Weights of a small mixture-of-experts language model, trained from scratch on English Wikipedia: 160 SwiGLU neurons an expert, 8136 steps.
Below are experts of layer 3 (counted from 0) of a mixture-of-experts language model. Rows are named router (the router's row for the expert), gate (a neuron's input weights, with its number), up (a neuron's input weights, with its number), down (a neuron's output weights, with its number) and show model dimensions 96-191. Each number is 128 + 32 x the weight over its row's rms, rounded and kept within 0 to 255. Numbers have three digits each.
After each expert's rows: a language model's description of what the expert responds to; "gets" lists some tokens that make up at least twice as much of what it gets as of all text. This comes from a sample of Wikipedia text that the model never trained on. Tokens count by the router's weight.

# expert 1
router:156142185075125178117119088172105153103117163098165093141143131146123146164105059030114155064110147084137147133120127152075130091060092128108121152105108109203112145145085115156111147084162158095121077064117099136138182087173163145153146135118109106170102106099085156126166152097097092122
gate0:114111139082117097193068096088089115116085097129160151102159128159147188209165142122146087173198105116112138102127170087120136173124124091140105158045145075114149144117056111149113201057082123166148150068126155118124133150126115123150142201148101107135082118107116079069042133125116118196
up0:148125127047122147120124129150114123129189168193136129097109108109128132137131122116134122155078096186113175121084231164138121154128137174100118128117119110131125174110135129171215160150136185155125154099095156048202118158158136148131148117149127097112148128106184131131107130114097136132
down0:140154115126161115111155089103076157109153132138161190107118145162174156069134155132140134233128142162100109133211123109120129127077065109099117122148189111096098103135143123145110152126162121113099082123111158166088097138124105107116112118060188124120171201106113058102076152140166150122
gate1:142134150120134102127152179086077062142191142157132121150156114105138139169138159127187114139143125161167124127144142125150127094167102136138145160122139116178086179180102101140065132073105096115104064042185113118128058108166141135156179141128110151064114127060104129072123099103111153107
up1:083086122131142081146130132099213158110138103132141171140167101192136089101097120120126090131138131144123135187162164167094128123131114126149159186127154141155153118088129120104144104193161113108140101166127153133079126113123163159234133143129111139111114122073125161142108141141133140094
down1:123159123164108177066120125154127123130101181139138114082097141136097117167148122131104109086185082060125139086124123158120199142113153106129083106133145191138143159154108096051149176153147165059176127092041090177148130040135081178052177141084152147162108135112137198117126101129174126115
Prepositions and past participles following a verb, especially passive or phrasal patterns, such as involved with, received by, appointed as.
gets: " of", " in", " for", " with", " to", "ed"

# expert 10
router:129147172150112138097183097141083179130097145081149079158196114165121072125093160082086180120121167113158116171111115168102102055104099159145108117079092117126118128155120098149072185091142132110100128093128094110173193131180149169163110138133116119148099098123083097079136154102155114086
gate0:093200109136085131081122166121132127137070097127136093074142150111130167102155113138136135101136122104118215115103133132135134124149111164145086179111222124120035143117122036097146098121105185102130063144157122103144146143105195083221112143107119125170140163121161126125161157085112183081
up0:183128160156136125135099102129131128138089144123089191126094117098065098140186172149159122102133215168154162122160133171114113137080152126128133139108117105130117113076126128107219141141172129150091124105116170178096127117124129133148020107203108149127123127117124141177141081152146149099
down0:105087176125183083151119141095070192112121173153108119143098120101205108131087135098112137181140103198147090118092139118074128094125151121139139097120195110145162118127096183138134083162050143094143128111151132178141137130112142104106040155121104132136115138086069106182134135119119109120
gate1:153148124150132093147122160145098128130109086096125118121153104118168148120133145139076078191155139121190173061162153090133113131123108176081117141138081190177100104151098170123125115087138117170158145086166121134113139147129099137122088129156129135117124166114131080123131128129121133121
up1:156133092086139187107121103126176130142085131126085125138104095145105105113119150149129089172132161101100125127148141170175111143060144112123067158100133139126149070173117104161102116129158166163131107138124078076062172125116130137138102123159123095087096094092132080156136119193134091116
down1:129082125145143055107139106079162170121172156120132141168134138110110111131164171108112106176109111128051169180077075131164121137060180113105083119060116196126148129103152188148065137165127124081138121123186115129040104112165128089107180155163119142141170121115115123157094097125125110106
Remaining digit groups completing years and numbers after a leading 1 or 2, e.g. 1-996, 2-013, 8,-000, mostly in tables.
gets: "0", "2", "000", "1", "012", "014"

# expert 14
router:113158159157103159117125099157090163108144145088167109163168141157137113113114154086079173102103148086162146156095108162105117084081092150137097130088072104133076118166092087169088164075134154131103134095065085146161140104168167178163134091078081109132128086085085114092128110125121147085
gate0:127154214149139136154134166154171093123147058167100164179100125128138146177115159123139141162169156114128138103141123097109098110101157116178106136094113111151104077098096135066133186139099116144124180127142109161141177207091160109124157125158138093150135125166064118143098150176114164153
up0:123127097127123078120183142171117104126187105063140121122083118098091141043119151129195109137151124099167139114104079084092193066087121149127113118123167083124147229139219066095095083126144142169151156132110126113122128163152123182098107181117137131085123157081102094127147183086139103136
down0:138119127112152133099110160139122161158113120131123097103102140117164148138139161118147125159107129077105124127097146142130049130114129169073138114179132163064129146116116110172128094090147132134139084120150153156131060189145133110136109111183152114124116104111194103122100096201147108202
gate1:144089173121109116134172053094094058129164131125112127149141208127062151140090115092137124128115072098115127166140053156113163152173102128136122083178118179170125075116128136124111084172083100124143115130153172103117107120173132122117130117136128104101145122206122091099138126040127135126
up1:153113127141111137139130155132155146141134112142131090118137101077162065124165103131109123127124137145137112122050138144160084077129119097146144116171121086207154126091122105112158079160125164104136173089140096178173128107106109033168100127156063149168113089133134145028111106159129137146
down1:123082163175137200166086160132145125177142097101103162134127158119069056108091099129122095155126083112098112110128125140120150146096085127123103139151155116104081109038142170156123173142145101096116131179081045115117132141093153166139137130155207126090172123081126144131162135137145133148
Closing pipes, periods and brackets ending table cells, bibliographic entries or sentences, e.g. %) |, (2001), Allori., | Nominated |.
gets: " |", ".", " |  |", " | ", " =", "\" ("

# expert 4
router:104128138145080169100106110169099150058178171088170099174178138143145122143119098125101160130103143069150129156090118184118077086107115158115090147074120120122126117156088091174065202095136148140086137112098089132163132122184149166158109106104091098117111118092102081089101116122154159114
gate0:132138133171159131129120068104111033143135098106133069140150120211081087133144121124130100149129108124147138164091104126134139069076102153153093148114116116130112146058132142124087180134229109110159120090176108057126129150138160145099190167100055087103113205140098117137135114136089128128
up0:127045110092050109110117120157181117131108012126047093171143115081126105145160108140182046126124061117114097083144133185158134168182083122109156123095131118119151137086159142078197142157161139126113071127114172144154140121132123125095127163089197140092131030118107082140099154109173120157
down0:209125108152063127131091117158155140122135184129061094054120089094107120127168111104154132080172140089168148179140140134143146109137068080148112082150126143116122097184141096109171134126117113114164147136098109139183118130041112128136078158119148156153150071167111088091141128148131122114
gate1:029133184125126114121092117101145124131054079125165134126130115150138137136140122116184120183091121155129085165082138132075130110129137108120108170141129124109170110187176150055115100101117129087087127123127133106166123095180110135128136151113100114154180039166126093110126130160139148127
up1:106071120122088182099110089196138154136131171128183117169124128138157138169160148189116073184124151131089103097124104148211091111112104136125053124126181147192155116142065078103117167134120152169181123096135113125131108124087143146190175124112121104108141155128115115194109147126129153132
down1:087127148169093113118128173103062169102117106121117130108091156192129112169110122148128128103147159119175129109097151133105112127146215096086112160105158159196112125143145096125135135134074119102161161125094054129126104151176050086084076170058133112089155159162137131118109149115144110064
Pipes, parentheses, semicolons, dashes and coordinate symbols around numbers in tables, birth–death dates and coordinates, e.g. ), °N, (aged.
gets: " | ", ")", " |", ", ", "; ", " "

# expert 8
router:145185155125161152111112103169100184138159181080158124154151151147143114100086132076034121126137139111151125110088111113122092108106116177150088145113095154165088100155067084168118169129115194159119117111124102129161192103159194148140116055106130084169119085097111172088132127145097132078
gate0:166145117124121155099151103134120085131118131116100131114125110119108105101141131098114086191127141113108102099161112055161120074094167086134116113147143140139147125108129149171151163109142148107118167126131066177066124155086173096158183122089183142125125032122150146054086079144122133073
up0:163125159140097107156121126159144107155088094083135173094143142116126131158070111141127126136082143115092098140176143169091089199103105121195132111096156093155178116179083065110138143133122096132122160186058145110155098092077176054102102135156126108105178085117101137125074139119054133095
down0:130122129097113171075161129111074145140151133085076122131115128137135199129108103070151137060110100127199152124132162093158109134114140115098082127144095121095136119182151122220114129118095130171093092147105145118119146166152098134139158135108121097165134146149126115140111139219112148112
gate1:171155163158119120054156148161101131140134128128174140030130212112116112135134114173133096139139133107169157123089142159172131138097155163101093131178137066092084112081131124105134163116122099120126070123142131190129184201146153078160117101149131108135155132082196156105136148093136097144
up1:152172057071166211165123100150116134089175175119173107115098114122082148133098161116092136167081130134144078128122132126083145098141121095156142141107123131126126105121169101116209093141153097081151108066186136155125173173128151139100054112108193122127113018087069205147085115096148192119
down1:134179117091109118117091098133138090101162139127102107083121131138139117058105150053103092120130126107146219139190122122078161114136142129131125173169077150116119127134111115105115131105141124120120154086148145100163120135103147073137108110107122114172149099179079113040091136126061139124
First digit of a year or number, mostly 1 or 2, after In, dates, or table pipes, e.g. In 2019, 14 May 1995.
gets: "1", "2", "3", "0", "4", "5"

# expert 0
router:136133156115130140127085088166088182094155164079198125168177150169178128172101061085128124097088099079151192149093100161092082111083077154137108095117115093130133138169110088151080153073106185151068153104142086077152199081168164169144184094122148114140082111098114115125130154074107058148
gate0:104127084179097093168088117113098128066147116086142105163133177181166034114094104116199119137036104069118135107088183198105179202116075112143177076115122167127155133124159114138138133117175136155089183156136173137146096124069141058109158075134117126137135132109195132187106128089140103099
up0:124188093169104137139133160188056174070188184060138189102112118158147129144113148125117065117128098105140064129118179109155154127112079125126180135073145096139170114082096079130110077135131095138135103100193167122174132110138156129095139125139135146124148179091116132200154157130123115129
down0:088082150101113176069164101153067141136086123126127110165142124081132146120180082152158076111164155166127075108129176130086084160193114161143092136137117127053107198118137139141158150142109157124176148153216110150089184165140213171148132041095091071108133110140158115107157181163106085192
gate1:102140169097145106168072168182119110061081089117104191202124128066084114109112108142130076198161141104123121063106152161111096138143100132108069093143154128092130183094160150132132142081151124102124068146123116059158126171143126081073157125144118130145158119119129125185108130203122058137
up1:044119056147133128097115121137141137119128090120198162126115163112121112127192130130159112171111169136170107119144150121176124141109145134098208127099167150122123129158121136106140138140141139127140121128089135134139125156116162145120129084142116110125169140132136119150124112151132131130
down1:090084107125146147130128124118134111161125107189101127134163118055148078118133146130126116124153123125102160084136058112171083129177178123129124160136125061142122154162083127128142085150138113140104096159148138131114130147060168175115122100147140160173151136111134122136153052117036117131
Function words, especially the fused units of the, to the, in the, The, and possessive 's, in running prose.
gets: " the", "-", " of the", " The", " to", "'s"

# expert 3
router:099149167126110176125157090204089154093156149079161085153121118133133116116102127061107167115094136070180152165086124148062100087066100123148085137128093128185111111156103091149123160088178156120113138091133085142162169104141155157148137104091055099130120118084093149111118113139129150069
gate0:097153167087125104107128138122123149159142147103097094129097134178139130120149075092160132223171128127135199145167143155098054148111090112188098127126084144171127108113099080131109036196123135152049118140124154107114145130145130104186168148152091181169106187163121114152150100136161151131
up0:130101128132055095204143119091106224158114137134138122082153139112179126108147128130160128183112071107157108050084128091188103123143097098132207163073120166137110121114133132153098134080098107189095120122125179087160114083116130133123076112197173131131157128122188076152164132082150117123
down0:108141136110085162106095152159133115172111103118123111145179139128139118121123164075156094131042120169106150110111153121160091160123160128127170167072135088132128116136160145088101052109120104116116116105149087120142110164118179149130131199108099135080157116061140156138121117134110077147
gate1:188051150113132140121092111132089181072164155145220084117121198171173119166114127136091140126057137123204096105179117069096138159122062131134129139123152131130128075132149129111118079080197144087164129140085077127128137123073077133139116102173129140102132120057093139111110119177122087115
up1:135151144075171152107147112201095133147094136130167126087160053126122062191161120156072066107109123135086101104168126067085150109112097146121125131140127194175166135103127126083124160128163100116116140084149150092156108118189096122111187156122140106118119121132134131115087129123143124087
down1:060138126157084124123152123128177142150106122103115156124129152175045134109137130188141120084146081166140143128107184131134122131143117088118167111142140132127086166131145102142136135108092037125148094118147130173159152122166142133112140142092103087179145114097108127123054127123059149120
Word after was or is, such as not, still, widely, now, plus numbers and pipes in stat tables.
gets: " | ", " |  | ", "–", "% | ", "| ", " "

# expert 15
router:066186142161140133096127102117091141145118120096151125192211136134154099094068153097115128115126148101153091140103076136110075123092095169131124100119140097130103172140096111184103173090147149119049158099084110099168120120162184126126158138085160112126159124063089096062147129122145092092
gate0:107129194120102080099074141123141166131109143158137106085207132160112081088138134177127066132114080135099111122147089114065138121185202104116143099182169086150081141135140127113100126120145151062031165139140137103133138117135154120096141203075107123058162075112110095090166094114042108167
up0:148172121140143133135161112122052151087159117128141166141132137115110149121126174139121121124152073086120130135134075075141116106107112149138142133130139170118126178157140178132200157137135150172113126232132157128187144134105127148089125129168214170098184104120088177146167111119095127145
down0:117151123120110095176133124144136132107174088185112160091124115154103135115165102142147117123106062094140166146132144120160127120061159073057202228132133145127163164114146082149181143171139119130140155148131161069111079147083136153144158084130147154137107128111134074135126111127138089117
gate1:182062135129152114121181103096169186192149118137127120079161102198137163126121135107121064143084149129123105091072109107073146106103147109108120105130129137164112106135105138201115133127160158159097120127111127118138151145128102148102176094113133158139161175059061160124091137096147160061
up1:123159100112126144143092067129123121156132169125086182105147140182087200129132124117165170103171154180201159148072126135177082131136140123112098137098108097123115152128075125124153148100131156116152123172152179123100141061130093154154143130174177128140123145164092135117090026157109132178
down1:174111178166086150143122075113092128107128125136119065104076149131131120124134124154116128145116117091125126092187146159127195104130122085086136164094134124151109138130104161104172143063087136126111134144179092113128112102137139136161132125169034125101143096103116125182166179096126096099
Equals signs closing wiki headings like ===Film===, title lines, and the newline starting a new paragraph or list.
gets: " =", "==", "\n", "===", " |", " =="